config = dict(
    n_layer=12,
    d_model=192,
    n_experts=32,
    experts_per_token=1,
    d_expert=304,
    d_shared_expert=0,
    activation='gelu',
    moe_layers=[0, 1, 2, 3, 4, 5, 6, 7, 8, 9, 10, 11],
    router_score='softmax',
    normalize_top_k=False,
    routed_scale=7.57,
    balance_loss=0.000251,
    balance_bias=True,
    router_z_loss=0.001,
    init_std_router=0.0158,
    lr_router=0.00109,
    n_head=6,
    n_kv_head=6,
    head_dim=32,
    vocab_size=16384,
    norm='layernorm',
    norm_place='pre',
    norm_eps=1e-05,
    positions='rope',
    rope_base=10000.0,
    rope_fraction=0.25,
    qk_norm=True,
    attn_scale=0.177,
    tie_embeddings=False,
    parallel_block=True,
    extras=['capped logits'],
    init='normal',
    init_std_qkv=0.0259,
    init_std_o=0.0259,
    init_std_up=0.0259,
    init_std_down=0.0,
    optimizer='soap_variant',
    lr=0.00499,
    beta1=0.95,
    beta2=0.99,
    weight_decay=0.0,
    lr_head=0.0112,
    grad_clip=1.0,
    warmup_steps=50,
    schedule='cos',
    final_lr_fraction=0.03,
    batch_tokens=65536,
    seq_len=1024,
    doc_mask=False,
    train_tokens=327200000,
    steps=4993,
    dataset='wikipedia_en',
)
Below are experts of layer 2 (counted from 0) of a mixture-of-experts language model. Rows are named router (the router's row for the expert), up (a neuron's input weights, with its number) and show model dimensions 96-191. Each number is 200 + 30 x the weight over its row's rms, rounded and kept within 0 to 999.
After each expert's rows: "mostly gets" lists some tokens that are sent to it at least half of the time. This comes from a sample of Wikipedia text that the model never trained on.

# expert 30
router,208,151,170,236,185,165,204,160,233,178,184,160,211,176,203,229,222,226,238,241,228,163,168,241,181,229,227,243,200,221,158,235,230,244,187,204,235,211,186,210,177,166,244,243,171,167,164,235,223,153,221,218,175,165,156,229,236,208,173,179,250,179,168,208,180,163,238,223,224,188,205,245,195,180,151,158,231,215,176,163,237,170,181,162,164,238,249,186,161,181,233,229,241,223,227,162
up0,222,181,199,235,139,169,204,230,206,226,189,158,245,218,193,186,238,229,190,179,215,154,166,184,207,176,225,192,201,207,163,242,186,182,176,190,247,192,166,254,185,173,213,180,182,144,245,166,293,175,188,190,183,179,168,204,214,195,161,215,251,172,171,205,223,210,211,190,200,209,203,214,182,190,194,203,246,217,124,253,176,188,192,225,190,212,253,246,178,235,221,200,222,218,226,164
up1,242,217,194,246,180,180,216,191,230,241,234,199,178,212,217,199,245,254,254,157,209,183,238,189,189,211,210,182,213,217,183,211,194,196,200,184,227,170,206,189,193,143,186,154,168,211,186,212,151,217,156,243,230,205,240,249,192,159,182,173,186,216,180,230,153,202,174,225,211,171,163,287,217,207,208,199,267,232,167,231,207,230,193,208,195,254,247,219,220,193,210,216,212,188,204,221
up2,229,214,176,156,248,218,208,178,168,152,180,239,202,166,206,191,238,223,236,217,199,235,205,209,232,216,281,198,224,241,224,223,180,252,192,195,221,241,170,193,159,266,230,197,191,150,193,159,191,172,197,208,144,186,150,219,200,236,224,229,242,176,192,204,135,216,177,223,183,226,238,194,185,193,192,191,232,229,229,171,246,153,201,217,231,200,214,179,208,240,192,165,169,227,203,171
up3,220,178,183,261,184,184,192,221,232,152,222,209,198,220,148,123,182,209,254,219,181,233,219,157,198,204,208,225,177,233,192,208,125,225,162,209,230,179,195,258,185,199,168,208,225,220,203,165,147,133,207,256,187,212,166,185,231,233,204,218,218,218,229,176,135,169,178,193,175,208,172,210,176,206,112,232,210,247,246,219,237,175,169,159,218,160,171,241,194,206,184,179,195,203,207,179
up4,188,248,275,202,191,258,257,269,228,176,163,214,154,170,208,192,213,158,169,195,232,186,186,213,181,199,271,196,218,168,187,244,193,179,158,262,201,220,197,183,172,196,218,158,176,202,204,182,173,146,224,212,242,158,196,166,273,178,151,270,259,142,185,188,209,225,181,223,200,192,192,193,220,254,229,191,194,196,169,185,239,190,218,194,202,187,222,271,196,216,206,200,238,267,177,197
up5,204,172,196,218,208,186,210,196,240,232,240,206,256,192,196,196,185,243,251,197,235,236,204,216,216,219,212,246,189,198,277,183,160,217,157,241,204,178,227,217,184,179,210,198,191,230,177,213,229,193,193,239,234,187,147,196,232,176,179,208,212,247,95,229,147,269,213,255,220,177,184,263,193,168,183,198,230,184,161,222,245,208,184,203,262,194,172,206,200,202,233,235,194,135,188,230
up6,197,130,155,209,178,191,195,262,223,161,175,194,231,120,191,169,215,210,177,201,206,202,166,231,194,149,253,248,269,255,174,216,204,222,233,220,213,220,216,191,224,234,199,212,177,162,120,199,241,224,213,193,206,161,209,207,202,223,191,175,275,170,227,192,175,248,225,188,172,194,219,245,163,260,201,206,213,173,191,169,230,203,163,195,170,166,268,203,183,248,237,231,204,237,207,237
mostly gets: " as", " /", " group", " form", " two", " village"

# expert 18
router,211,147,167,229,176,162,198,167,231,171,182,152,186,164,210,222,229,221,238,238,225,166,166,232,166,221,239,240,196,222,163,230,219,237,188,206,236,208,187,220,172,163,234,241,169,175,162,230,219,157,222,215,176,163,162,231,230,216,183,188,244,184,162,209,175,163,225,224,223,195,202,246,176,185,154,155,235,218,181,165,238,172,170,161,163,242,249,183,158,183,241,224,237,228,225,161
up0,225,271,161,201,179,197,251,193,184,213,179,222,191,169,176,210,278,253,283,227,230,150,225,192,148,143,263,198,199,202,213,159,197,214,197,165,260,200,187,137,179,182,194,188,209,195,176,191,264,201,233,184,206,177,164,205,177,204,217,221,211,219,200,197,204,175,188,215,157,239,214,259,199,230,209,183,139,176,161,172,200,168,201,209,192,219,198,201,221,222,210,227,211,195,203,172
up1,166,203,143,207,227,166,106,240,296,171,178,205,200,183,208,230,180,241,263,175,145,187,155,187,232,235,209,183,215,226,194,170,219,223,143,212,222,221,187,242,166,178,161,194,206,222,179,178,194,218,175,205,197,207,217,244,229,159,265,220,181,181,222,147,227,207,157,204,217,177,227,203,197,169,223,220,186,182,242,173,196,230,173,184,205,188,202,157,200,278,239,227,179,203,174,215
up2,188,175,136,189,208,148,250,151,234,213,188,205,207,221,142,227,252,179,233,222,198,189,182,268,151,241,190,197,203,246,215,211,191,201,216,173,171,155,232,211,129,174,194,202,130,233,152,151,235,161,235,192,231,170,239,244,169,178,232,203,236,245,191,205,221,136,208,165,218,220,195,170,197,199,176,176,205,174,253,253,204,201,228,223,225,127,205,198,216,176,196,164,287,229,176,205
up3,188,203,157,230,204,228,210,193,194,180,211,198,224,214,151,201,200,249,236,235,227,207,172,227,206,182,270,254,136,212,253,234,215,168,182,236,206,225,170,244,179,154,221,163,206,151,177,190,217,184,223,205,253,218,178,127,189,197,211,215,125,189,216,190,185,242,219,218,224,165,207,189,189,177,207,199,235,228,197,191,143,178,197,168,212,230,207,215,220,173,205,160,171,187,228,199
up4,207,244,156,262,168,183,215,157,252,183,162,228,215,235,202,179,182,188,186,218,184,193,186,234,199,266,192,171,246,154,229,190,190,175,157,205,246,175,165,212,198,158,174,184,248,262,230,191,184,195,230,177,166,169,217,251,200,218,237,243,227,149,182,186,205,204,171,164,179,238,201,215,181,167,206,187,177,186,213,148,201,211,188,213,165,262,242,159,180,236,281,183,198,264,185,201
up5,251,213,219,190,150,201,147,183,186,202,198,222,188,180,153,212,195,191,238,177,224,206,194,244,188,197,125,177,163,230,191,238,200,177,244,246,219,235,235,186,182,189,245,173,182,200,212,166,221,201,220,158,182,231,212,184,234,220,194,194,191,165,216,179,193,130,221,219,235,206,191,185,190,148,175,236,186,208,169,202,138,243,224,181,230,256,231,235,218,225,178,242,155,229,249,190
up6,206,187,203,238,207,218,164,155,199,215,185,243,192,222,244,197,204,253,141,167,177,184,210,203,165,190,144,157,204,215,192,229,168,177,220,212,244,222,135,177,262,211,178,234,169,160,153,224,166,238,174,224,211,219,197,244,218,192,181,209,179,176,179,170,251,212,247,224,170,175,182,184,233,188,203,242,263,173,185,212,157,188,229,171,201,204,181,155,204,178,151,203,262,165,148,162
mostly gets: "48", "33", "26", "201", " am", " 52"

# expert 6
router,210,152,172,230,181,157,211,165,235,166,196,156,209,168,199,230,229,226,234,238,225,160,167,239,168,223,230,242,202,208,162,222,226,239,182,186,236,210,187,216,179,166,245,244,170,175,169,242,221,159,223,217,174,163,154,228,234,218,178,194,244,178,167,214,178,170,238,226,220,200,212,249,186,181,151,162,234,216,178,155,238,166,182,164,163,239,248,189,160,170,233,223,241,221,228,160
up0,217,192,212,199,266,203,207,181,205,154,165,189,220,200,154,179,196,229,155,174,242,202,206,245,201,231,214,281,189,193,178,187,261,247,174,238,222,218,191,195,170,152,217,234,242,174,227,185,168,213,223,221,214,163,144,188,176,247,187,195,142,210,212,183,194,239,184,202,201,227,177,187,193,263,257,211,186,207,214,221,224,174,169,191,211,159,260,140,194,169,219,241,255,181,205,161
up1,196,128,186,200,148,194,203,201,202,216,172,183,216,172,256,270,209,182,222,197,210,160,204,204,196,222,174,234,214,204,205,215,224,208,182,170,189,233,243,209,232,152,219,195,225,120,182,249,197,175,232,260,184,167,137,178,176,216,215,213,188,216,168,191,168,197,225,168,244,183,243,257,208,207,182,169,194,243,181,168,242,213,240,131,139,236,277,214,162,179,193,230,239,245,214,188
up2,211,190,177,113,200,181,165,197,242,220,180,198,198,201,246,208,192,196,232,206,216,159,181,237,196,178,240,216,248,205,234,155,251,233,176,192,199,169,189,169,236,178,200,179,146,174,212,215,174,229,147,195,215,159,184,223,158,142,187,211,177,195,166,166,201,185,261,194,229,248,193,202,209,218,237,186,221,170,203,183,219,206,180,186,198,204,206,246,251,187,188,194,205,189,195,204
up3,201,178,237,199,148,176,209,181,224,228,205,196,183,171,191,256,175,245,197,185,193,153,193,219,240,209,199,225,182,258,196,217,176,163,217,181,230,184,225,283,236,180,202,225,199,194,247,199,224,182,181,177,240,175,157,208,192,226,208,213,136,169,206,166,189,185,179,137,168,205,190,198,202,226,196,203,203,156,225,212,204,197,185,239,222,220,186,219,204,263,142,146,186,145,197,187
up4,240,189,170,139,210,202,215,209,214,166,214,245,187,154,163,238,256,242,194,244,203,268,177,251,166,202,208,208,223,201,267,221,188,177,191,200,227,169,203,168,227,162,178,212,161,227,216,180,198,144,166,196,175,189,201,247,184,178,181,205,200,214,186,223,178,226,213,247,203,194,146,222,199,133,162,206,237,183,278,193,228,193,204,176,161,254,192,201,171,153,193,209,213,176,175,206
up5,197,200,182,177,167,158,215,236,144,161,224,216,174,196,281,154,167,176,222,187,224,200,177,229,180,244,205,250,178,254,184,201,233,229,212,211,207,192,201,207,212,214,167,257,166,201,222,208,224,192,188,175,154,177,166,176,193,154,212,246,254,145,202,237,145,163,223,153,192,141,194,195,166,168,159,183,228,232,154,253,246,217,253,159,192,238,199,188,211,197,190,215,221,218,198,214
up6,227,197,214,135,204,167,210,232,162,118,188,148,210,222,207,155,240,203,210,252,204,195,179,168,169,233,192,161,210,191,149,257,161,209,215,232,223,184,262,229,219,195,242,234,156,201,177,179,212,224,200,227,210,210,148,216,222,189,164,219,202,220,200,186,141,212,209,199,214,215,173,198,178,196,201,202,213,231,226,184,214,288,184,160,185,197,253,241,184,228,155,232,204,207,238,176
mostly gets: "==See", " fl", " before", " j", " con", "-J"

# expert 4
router,213,149,168,233,184,165,206,156,226,167,180,158,208,167,200,229,225,222,238,241,223,163,165,233,176,237,227,239,192,215,157,217,223,241,187,193,234,220,181,204,177,160,241,231,173,171,166,233,217,146,220,210,181,160,158,223,234,214,168,187,249,172,162,199,176,170,235,213,213,197,200,245,183,173,147,159,225,216,169,165,238,172,183,160,165,236,240,178,160,180,233,227,241,221,228,162
up0,199,201,198,232,189,183,194,208,224,172,187,185,220,217,274,224,165,224,180,188,195,147,187,152,231,212,171,191,192,197,217,168,190,199,203,140,220,245,219,242,226,227,186,271,189,184,189,234,218,182,212,209,218,170,201,227,237,256,144,218,202,201,195,218,157,179,217,227,235,184,232,209,244,181,177,173,224,186,153,217,232,209,201,289,198,154,210,168,236,164,186,174,171,183,156,171
up1,192,179,185,200,189,217,214,169,213,245,193,213,197,193,192,234,142,221,151,238,165,197,259,231,226,195,222,245,256,179,229,188,221,205,214,201,255,186,187,236,233,177,217,210,195,219,222,188,154,173,208,217,172,188,196,320,246,214,242,208,275,261,209,206,188,162,238,231,244,210,196,213,174,183,170,158,189,239,179,162,188,212,192,181,146,214,182,183,188,213,195,150,261,141,185,181
up2,215,162,166,237,181,186,189,178,191,200,203,211,236,212,207,204,265,242,188,177,168,245,202,177,220,197,174,240,220,234,186,202,205,210,163,191,210,204,168,165,218,202,220,221,178,209,182,248,199,246,238,234,204,216,210,215,208,239,216,226,234,235,227,169,189,211,216,218,209,231,188,211,208,129,159,179,232,225,169,260,209,204,181,209,143,193,234,212,178,187,208,185,232,158,160,202
up3,230,232,211,214,137,171,198,202,113,182,202,182,191,192,216,169,179,181,219,176,176,230,236,267,165,214,172,226,212,190,269,219,193,175,195,236,260,166,167,189,236,220,215,210,186,184,202,219,169,184,237,215,184,144,190,169,173,222,190,221,235,217,157,205,185,184,216,168,190,168,171,213,238,188,141,159,187,155,109,189,200,254,192,200,220,176,246,210,179,204,262,197,231,173,205,197
up4,182,175,180,214,169,195,154,163,223,254,179,200,246,228,173,194,218,209,228,262,234,149,184,214,173,192,200,242,211,143,183,199,214,235,164,202,224,217,209,248,210,213,190,223,161,164,153,226,197,204,212,217,196,215,177,250,211,208,218,207,186,191,183,191,202,164,246,215,222,206,181,225,177,177,138,170,181,179,202,218,235,190,194,177,150,206,283,172,132,129,179,248,211,151,189,214
up5,181,262,178,204,223,205,198,210,169,164,197,156,202,140,242,170,228,237,192,222,202,221,189,174,150,194,178,186,235,198,202,167,205,253,152,206,187,182,188,178,165,164,191,198,188,209,225,239,212,227,195,160,267,279,206,238,178,225,186,164,229,215,184,159,129,174,269,184,153,181,185,232,176,160,171,190,240,213,211,190,180,214,232,152,182,233,213,175,232,177,199,223,203,169,237,192
up6,178,138,153,220,180,220,231,180,196,214,174,177,185,210,195,193,245,179,224,210,234,249,170,190,207,251,151,220,206,222,161,223,208,257,287,242,206,197,217,185,248,168,227,198,253,208,202,208,244,218,248,186,173,205,229,146,180,194,217,167,165,191,209,178,183,194,198,227,202,234,188,149,211,199,157,193,214,215,200,209,245,206,158,202,174,226,212,201,183,175,196,183,201,222,201,199
mostly gets: " at", " ===", " 18th", " 15th", " :", " possible"

# expert 24
router,208,152,166,230,184,165,212,154,229,173,186,159,206,175,206,227,227,225,238,247,224,175,170,235,172,234,230,241,194,224,155,225,222,239,192,193,234,222,181,208,181,164,244,236,168,162,166,239,219,151,222,218,176,170,156,227,233,215,177,190,245,181,168,199,174,164,239,220,221,192,210,249,188,179,154,162,227,212,170,162,240,169,183,170,162,236,242,184,155,176,228,227,248,219,229,156
up0,156,204,221,210,185,194,193,154,179,172,219,154,218,205,226,168,218,209,175,198,231,224,187,208,183,195,215,185,191,204,189,228,219,225,193,181,191,197,187,194,224,250,165,188,182,174,159,207,209,205,189,223,174,176,166,198,224,238,170,184,220,210,169,199,184,193,217,196,223,269,255,240,169,189,166,188,222,149,144,229,169,178,225,154,163,230,217,153,215,214,213,173,231,213,233,183
up1,216,162,229,232,191,228,199,198,204,199,196,198,191,179,190,197,266,188,227,198,142,218,214,156,114,222,210,208,202,220,202,242,209,159,185,211,200,227,183,185,202,192,210,170,176,203,194,200,177,178,239,185,121,171,186,216,247,138,252,188,191,210,207,217,198,109,248,197,150,198,184,233,212,228,258,188,205,185,195,170,210,193,209,214,202,206,202,137,207,214,185,226,209,194,203,193
up2,145,194,213,199,218,230,189,191,233,209,156,202,263,210,208,224,173,224,201,222,228,266,185,247,199,215,247,206,196,197,200,226,198,222,193,266,200,195,181,152,221,211,210,176,194,184,147,253,223,253,195,205,179,177,179,239,167,186,185,215,182,223,215,196,162,208,205,193,218,221,200,164,199,159,248,229,189,212,210,212,238,201,202,218,163,217,240,200,200,211,211,158,138,180,250,215
up3,270,169,192,253,220,125,207,184,230,200,219,226,228,164,199,228,192,206,203,215,216,197,191,179,203,196,266,179,191,193,183,227,172,240,155,231,239,250,193,173,169,195,204,185,187,183,163,177,201,219,190,228,148,229,205,164,222,201,143,124,253,215,167,157,221,201,232,215,176,211,183,249,166,163,240,193,200,252,192,189,179,141,150,172,176,213,216,178,181,169,207,244,265,196,260,189
up4,189,182,210,222,181,231,221,176,174,174,224,184,184,194,162,218,234,187,224,227,219,228,172,234,228,219,227,224,231,204,206,193,219,159,236,228,229,216,237,225,203,211,193,191,184,219,163,183,225,184,215,290,192,182,168,194,235,172,205,208,174,172,161,216,196,219,196,177,204,165,252,217,245,259,260,219,230,264,186,218,223,200,209,128,156,245,234,234,177,185,232,235,249,249,209,220
up5,185,193,230,241,220,202,169,209,211,171,211,168,222,180,152,203,179,192,206,208,198,197,148,245,190,216,230,212,153,173,149,196,200,212,140,191,212,195,166,222,244,140,191,213,204,163,227,237,183,170,210,253,168,166,158,200,222,219,193,221,210,202,196,188,185,189,186,234,196,186,185,247,180,184,192,191,176,161,187,140,248,208,215,153,224,244,289,189,218,142,184,210,197,121,226,226
up6,229,187,251,246,197,144,209,168,234,148,196,161,222,145,174,183,204,195,214,246,204,181,159,211,167,218,224,243,177,210,191,216,191,194,176,225,229,207,147,197,161,228,202,217,151,227,172,150,141,198,222,195,244,192,127,202,203,287,178,193,173,233,163,185,178,162,228,172,220,173,182,187,169,207,185,205,205,196,218,155,240,202,165,180,154,204,231,163,222,225,208,200,199,184,204,195
mostly gets: " signed", " version", "er", " champion", " A", " mm"

# expert 5
router,207,151,164,229,184,163,206,168,231,170,173,157,199,168,203,234,219,220,230,240,228,166,164,241,165,209,230,238,191,214,163,234,219,237,192,181,237,216,185,214,178,170,234,236,170,175,163,227,235,158,230,216,172,161,158,233,238,216,169,187,243,171,161,197,173,169,237,228,228,183,198,240,176,173,151,168,242,211,168,163,238,168,174,154,159,234,239,189,167,176,230,215,238,216,226,161
up0,195,221,167,172,217,164,259,216,196,176,196,196,197,137,221,208,194,216,201,207,209,233,244,187,229,164,246,225,252,159,214,193,148,184,149,200,265,231,186,175,177,228,246,176,207,160,192,133,221,234,245,187,207,182,217,220,156,187,230,204,242,242,231,181,150,201,204,234,198,180,199,165,225,229,198,211,254,176,139,193,166,150,176,180,178,222,173,200,231,174,191,213,217,201,209,196
up1,189,168,235,233,215,179,189,175,195,180,193,174,171,192,147,227,246,236,249,196,216,137,191,239,222,186,259,230,164,207,154,266,261,217,166,202,244,201,157,196,174,176,232,245,168,194,180,170,207,184,212,230,158,204,211,180,251,206,187,199,221,207,216,204,228,132,153,205,190,216,213,251,178,256,135,171,204,199,166,195,283,222,221,200,218,161,229,232,201,225,252,234,266,194,229,202
up2,210,142,216,208,192,219,173,240,192,281,190,213,164,174,189,198,225,264,133,172,177,198,180,191,184,208,229,221,187,199,168,156,208,219,246,205,212,225,224,215,157,227,178,208,229,192,238,220,163,247,186,178,167,185,148,249,223,171,198,157,285,202,125,171,230,201,196,205,232,197,172,235,204,163,169,215,198,210,162,239,201,214,190,223,161,257,194,159,198,187,199,148,170,161,259,182
up3,194,164,197,174,204,188,206,199,228,220,163,187,187,148,177,227,238,187,241,182,195,186,135,182,176,217,273,229,134,213,209,191,258,205,190,246,187,163,194,165,136,160,225,218,177,198,211,183,186,202,259,154,235,188,201,162,207,186,149,160,234,192,194,167,219,157,243,202,173,206,171,195,183,184,190,180,211,171,186,212,225,167,191,222,167,211,283,208,254,196,220,195,161,204,254,166
up4,182,145,185,195,179,133,212,215,218,158,129,174,230,145,218,204,247,252,181,206,211,202,223,227,216,214,169,220,252,200,164,188,185,239,238,184,208,210,170,182,213,175,230,181,173,213,198,190,233,281,219,218,174,160,243,191,194,197,182,185,257,174,215,201,168,201,198,182,197,219,200,207,177,180,188,255,200,217,220,213,182,204,203,206,203,182,196,202,248,186,235,144,202,160,240,203
up5,199,194,238,205,148,185,239,216,279,199,202,184,212,215,224,146,166,227,206,179,208,160,152,223,196,187,210,269,150,286,208,224,258,188,201,264,210,202,147,159,173,152,195,190,190,209,194,176,259,155,254,136,173,158,198,194,213,185,217,200,209,155,226,193,216,163,202,201,225,161,251,191,195,195,192,195,242,277,195,240,181,169,234,187,200,207,187,220,240,211,196,207,183,177,219,203
up6,193,165,223,274,237,197,197,196,223,165,157,169,200,225,164,184,207,230,223,171,250,176,211,220,219,234,180,217,229,165,169,177,174,229,189,171,172,223,170,169,182,198,196,168,193,245,174,233,178,254,181,198,187,149,251,245,204,213,208,229,217,192,215,155,161,250,170,188,208,182,201,175,155,236,185,187,261,206,237,192,208,172,244,134,214,177,191,204,142,202,189,168,216,202,240,196
mostly gets: " 50", " 38", " 45", " 42", " 44", " 43"

# expert 16
router,212,152,173,226,192,160,197,168,222,183,163,160,186,178,225,229,228,228,223,232,232,161,156,243,177,230,242,243,189,206,153,233,211,219,185,204,218,209,180,221,172,168,246,250,153,171,165,243,213,167,217,208,170,177,158,225,233,203,179,186,230,193,167,209,170,163,228,230,227,165,221,240,199,190,153,160,236,225,191,170,227,173,188,170,159,242,244,176,168,186,238,226,233,234,230,157
up0,165,252,203,163,160,142,189,162,243,153,209,218,230,195,176,216,160,242,194,210,187,173,185,190,180,200,204,140,134,162,214,157,229,184,224,232,190,215,168,194,263,226,205,201,197,172,183,243,162,175,211,275,226,185,161,223,234,189,183,221,216,242,190,211,178,205,199,181,237,185,182,193,212,208,154,188,199,174,257,180,174,218,210,216,187,144,167,173,204,184,223,165,183,198,116,216
up1,229,257,192,163,212,112,181,220,171,177,208,199,184,189,218,248,199,187,212,165,148,225,254,177,210,210,219,183,182,242,162,211,211,205,154,149,221,195,208,210,243,232,188,253,203,120,207,196,229,205,180,220,188,205,151,181,234,171,109,201,229,227,203,189,209,189,236,180,224,164,192,213,177,164,155,205,202,162,204,174,178,231,243,252,207,210,229,177,208,225,227,225,193,223,201,186
up2,210,155,244,209,198,194,202,222,168,177,170,230,205,134,120,173,211,187,219,236,234,250,245,187,173,205,229,206,179,180,154,233,220,239,125,204,226,243,209,281,198,210,221,210,188,157,177,203,208,188,183,214,192,183,236,221,151,192,220,213,194,245,237,160,162,204,154,249,180,150,189,244,200,219,202,191,226,234,201,211,189,198,195,234,164,219,186,195,120,225,189,223,185,130,255,208
up3,238,159,240,239,155,171,196,173,197,176,203,168,128,145,204,189,254,190,179,202,246,243,209,203,169,174,243,277,185,188,188,212,217,175,215,181,194,214,215,204,204,232,242,239,186,160,251,207,188,229,249,141,227,136,187,165,252,201,195,194,230,178,192,187,174,189,191,282,163,184,194,164,190,229,216,153,184,235,208,237,190,148,196,190,153,212,233,213,193,211,193,178,156,224,169,126
up4,161,190,190,207,196,214,209,168,216,217,184,137,171,190,171,251,221,203,137,167,237,192,194,231,187,235,228,205,186,237,154,219,230,181,153,153,191,246,180,212,263,172,218,263,154,199,172,203,169,211,200,231,157,198,240,220,222,205,202,198,186,160,178,162,201,243,243,237,239,207,250,213,215,252,250,195,206,290,194,220,137,190,180,220,173,256,227,157,176,197,253,226,208,177,215,215
up5,202,164,177,163,124,176,187,226,177,186,184,217,188,148,260,218,197,192,214,189,207,215,203,244,172,231,238,208,183,230,156,179,206,173,153,162,202,224,159,214,209,198,165,188,188,242,186,237,196,141,209,162,195,234,218,158,234,174,167,151,184,216,160,216,165,249,229,229,200,134,215,193,172,218,171,156,220,249,163,280,180,176,202,238,195,205,184,172,162,220,243,203,183,195,179,209
up6,210,241,177,227,221,232,217,234,209,187,175,222,201,203,257,128,183,208,154,140,192,190,242,201,193,237,250,172,180,186,138,244,183,189,155,228,181,187,214,156,167,178,171,169,136,150,199,241,254,202,192,149,206,185,169,176,226,178,186,185,221,272,223,223,149,215,154,238,151,229,236,230,189,214,207,226,206,194,158,244,175,222,212,234,185,257,179,212,215,169,219,219,156,205,217,166
mostly gets: "it", "ot", " An", " used", "t", "il"

# expert 19
router,214,151,174,228,186,164,205,157,231,179,184,160,197,166,211,232,227,224,238,233,223,161,163,233,169,222,228,241,202,209,157,231,230,239,185,188,234,222,186,211,180,165,233,242,172,168,163,235,219,161,221,212,167,160,159,228,234,207,173,188,236,185,171,206,179,164,236,225,217,198,200,246,182,179,156,164,228,218,175,156,239,168,178,165,159,241,250,195,164,186,239,224,239,227,232,162
up0,169,152,195,195,230,153,238,228,188,196,210,187,194,258,218,227,222,229,215,283,163,137,161,276,176,236,156,201,236,189,171,192,177,229,221,197,234,226,200,218,194,219,201,245,175,220,215,175,189,213,190,232,179,140,205,229,196,202,239,154,224,168,286,231,187,215,206,231,226,166,221,211,236,141,186,213,131,253,204,195,220,179,141,174,227,255,225,212,189,207,186,192,177,193,235,203
up1,187,203,229,137,191,207,214,174,234,218,220,162,196,195,188,246,210,203,209,178,240,223,161,249,186,198,262,247,162,181,176,219,215,171,216,192,170,205,250,177,279,234,182,194,162,170,167,212,219,132,203,185,202,230,200,158,235,165,259,222,192,184,192,216,177,144,223,219,162,234,229,257,196,203,249,215,227,180,221,222,246,222,176,147,187,208,210,180,197,233,258,154,170,243,206,209
up2,196,221,252,161,243,197,186,185,191,139,115,212,227,152,169,206,157,161,185,215,264,168,206,204,199,154,248,166,183,135,187,179,136,203,148,174,158,175,207,183,214,171,150,233,263,150,189,212,214,249,253,206,191,226,200,218,197,174,167,208,213,265,244,203,178,135,219,225,178,185,206,222,188,204,122,202,216,211,150,173,175,233,205,154,216,237,180,226,189,163,225,214,215,163,217,222
up3,197,190,181,207,197,209,180,210,207,216,191,193,178,202,187,196,216,164,241,248,210,176,228,173,186,237,219,194,167,178,238,218,220,174,221,152,219,205,255,224,182,197,211,160,215,225,225,235,228,182,214,214,182,193,146,178,210,209,198,222,178,232,171,182,246,201,187,166,218,178,191,186,216,147,137,177,181,191,207,177,213,151,211,134,122,258,214,231,196,257,263,236,225,211,201,216
up4,263,181,224,164,235,195,203,192,223,180,231,241,201,165,267,191,211,173,205,210,253,176,209,183,223,183,234,149,205,176,187,183,206,215,218,219,221,211,152,226,193,164,231,225,218,165,152,228,221,207,194,181,285,156,194,190,179,177,219,215,228,201,189,200,143,150,208,229,218,176,190,210,229,179,242,223,240,185,238,210,208,161,165,186,189,254,154,236,255,233,200,145,208,194,195,206
up5,221,179,127,171,153,174,241,174,208,219,159,132,214,169,178,196,216,244,261,202,202,198,152,216,234,217,155,218,226,231,216,175,154,220,186,158,256,208,188,224,156,179,226,226,172,174,220,225,178,171,244,188,206,166,107,214,134,214,144,216,209,235,220,218,181,207,213,225,208,185,232,284,185,182,179,172,248,175,179,197,189,150,158,212,174,211,207,186,215,219,232,237,234,217,147,156
up6,210,214,215,111,223,165,206,224,239,262,205,216,124,175,181,181,205,212,198,218,212,237,185,168,151,219,167,236,220,161,170,217,233,224,179,192,226,210,172,193,211,203,209,208,207,226,184,201,213,158,156,247,169,139,160,191,199,237,147,228,164,166,186,212,204,237,210,239,188,175,164,237,216,204,173,187,227,251,221,200,190,174,193,205,232,153,166,166,142,205,234,206,209,123,231,181
mostly gets: " after", " together", " AUS", "arm", "our", "irst"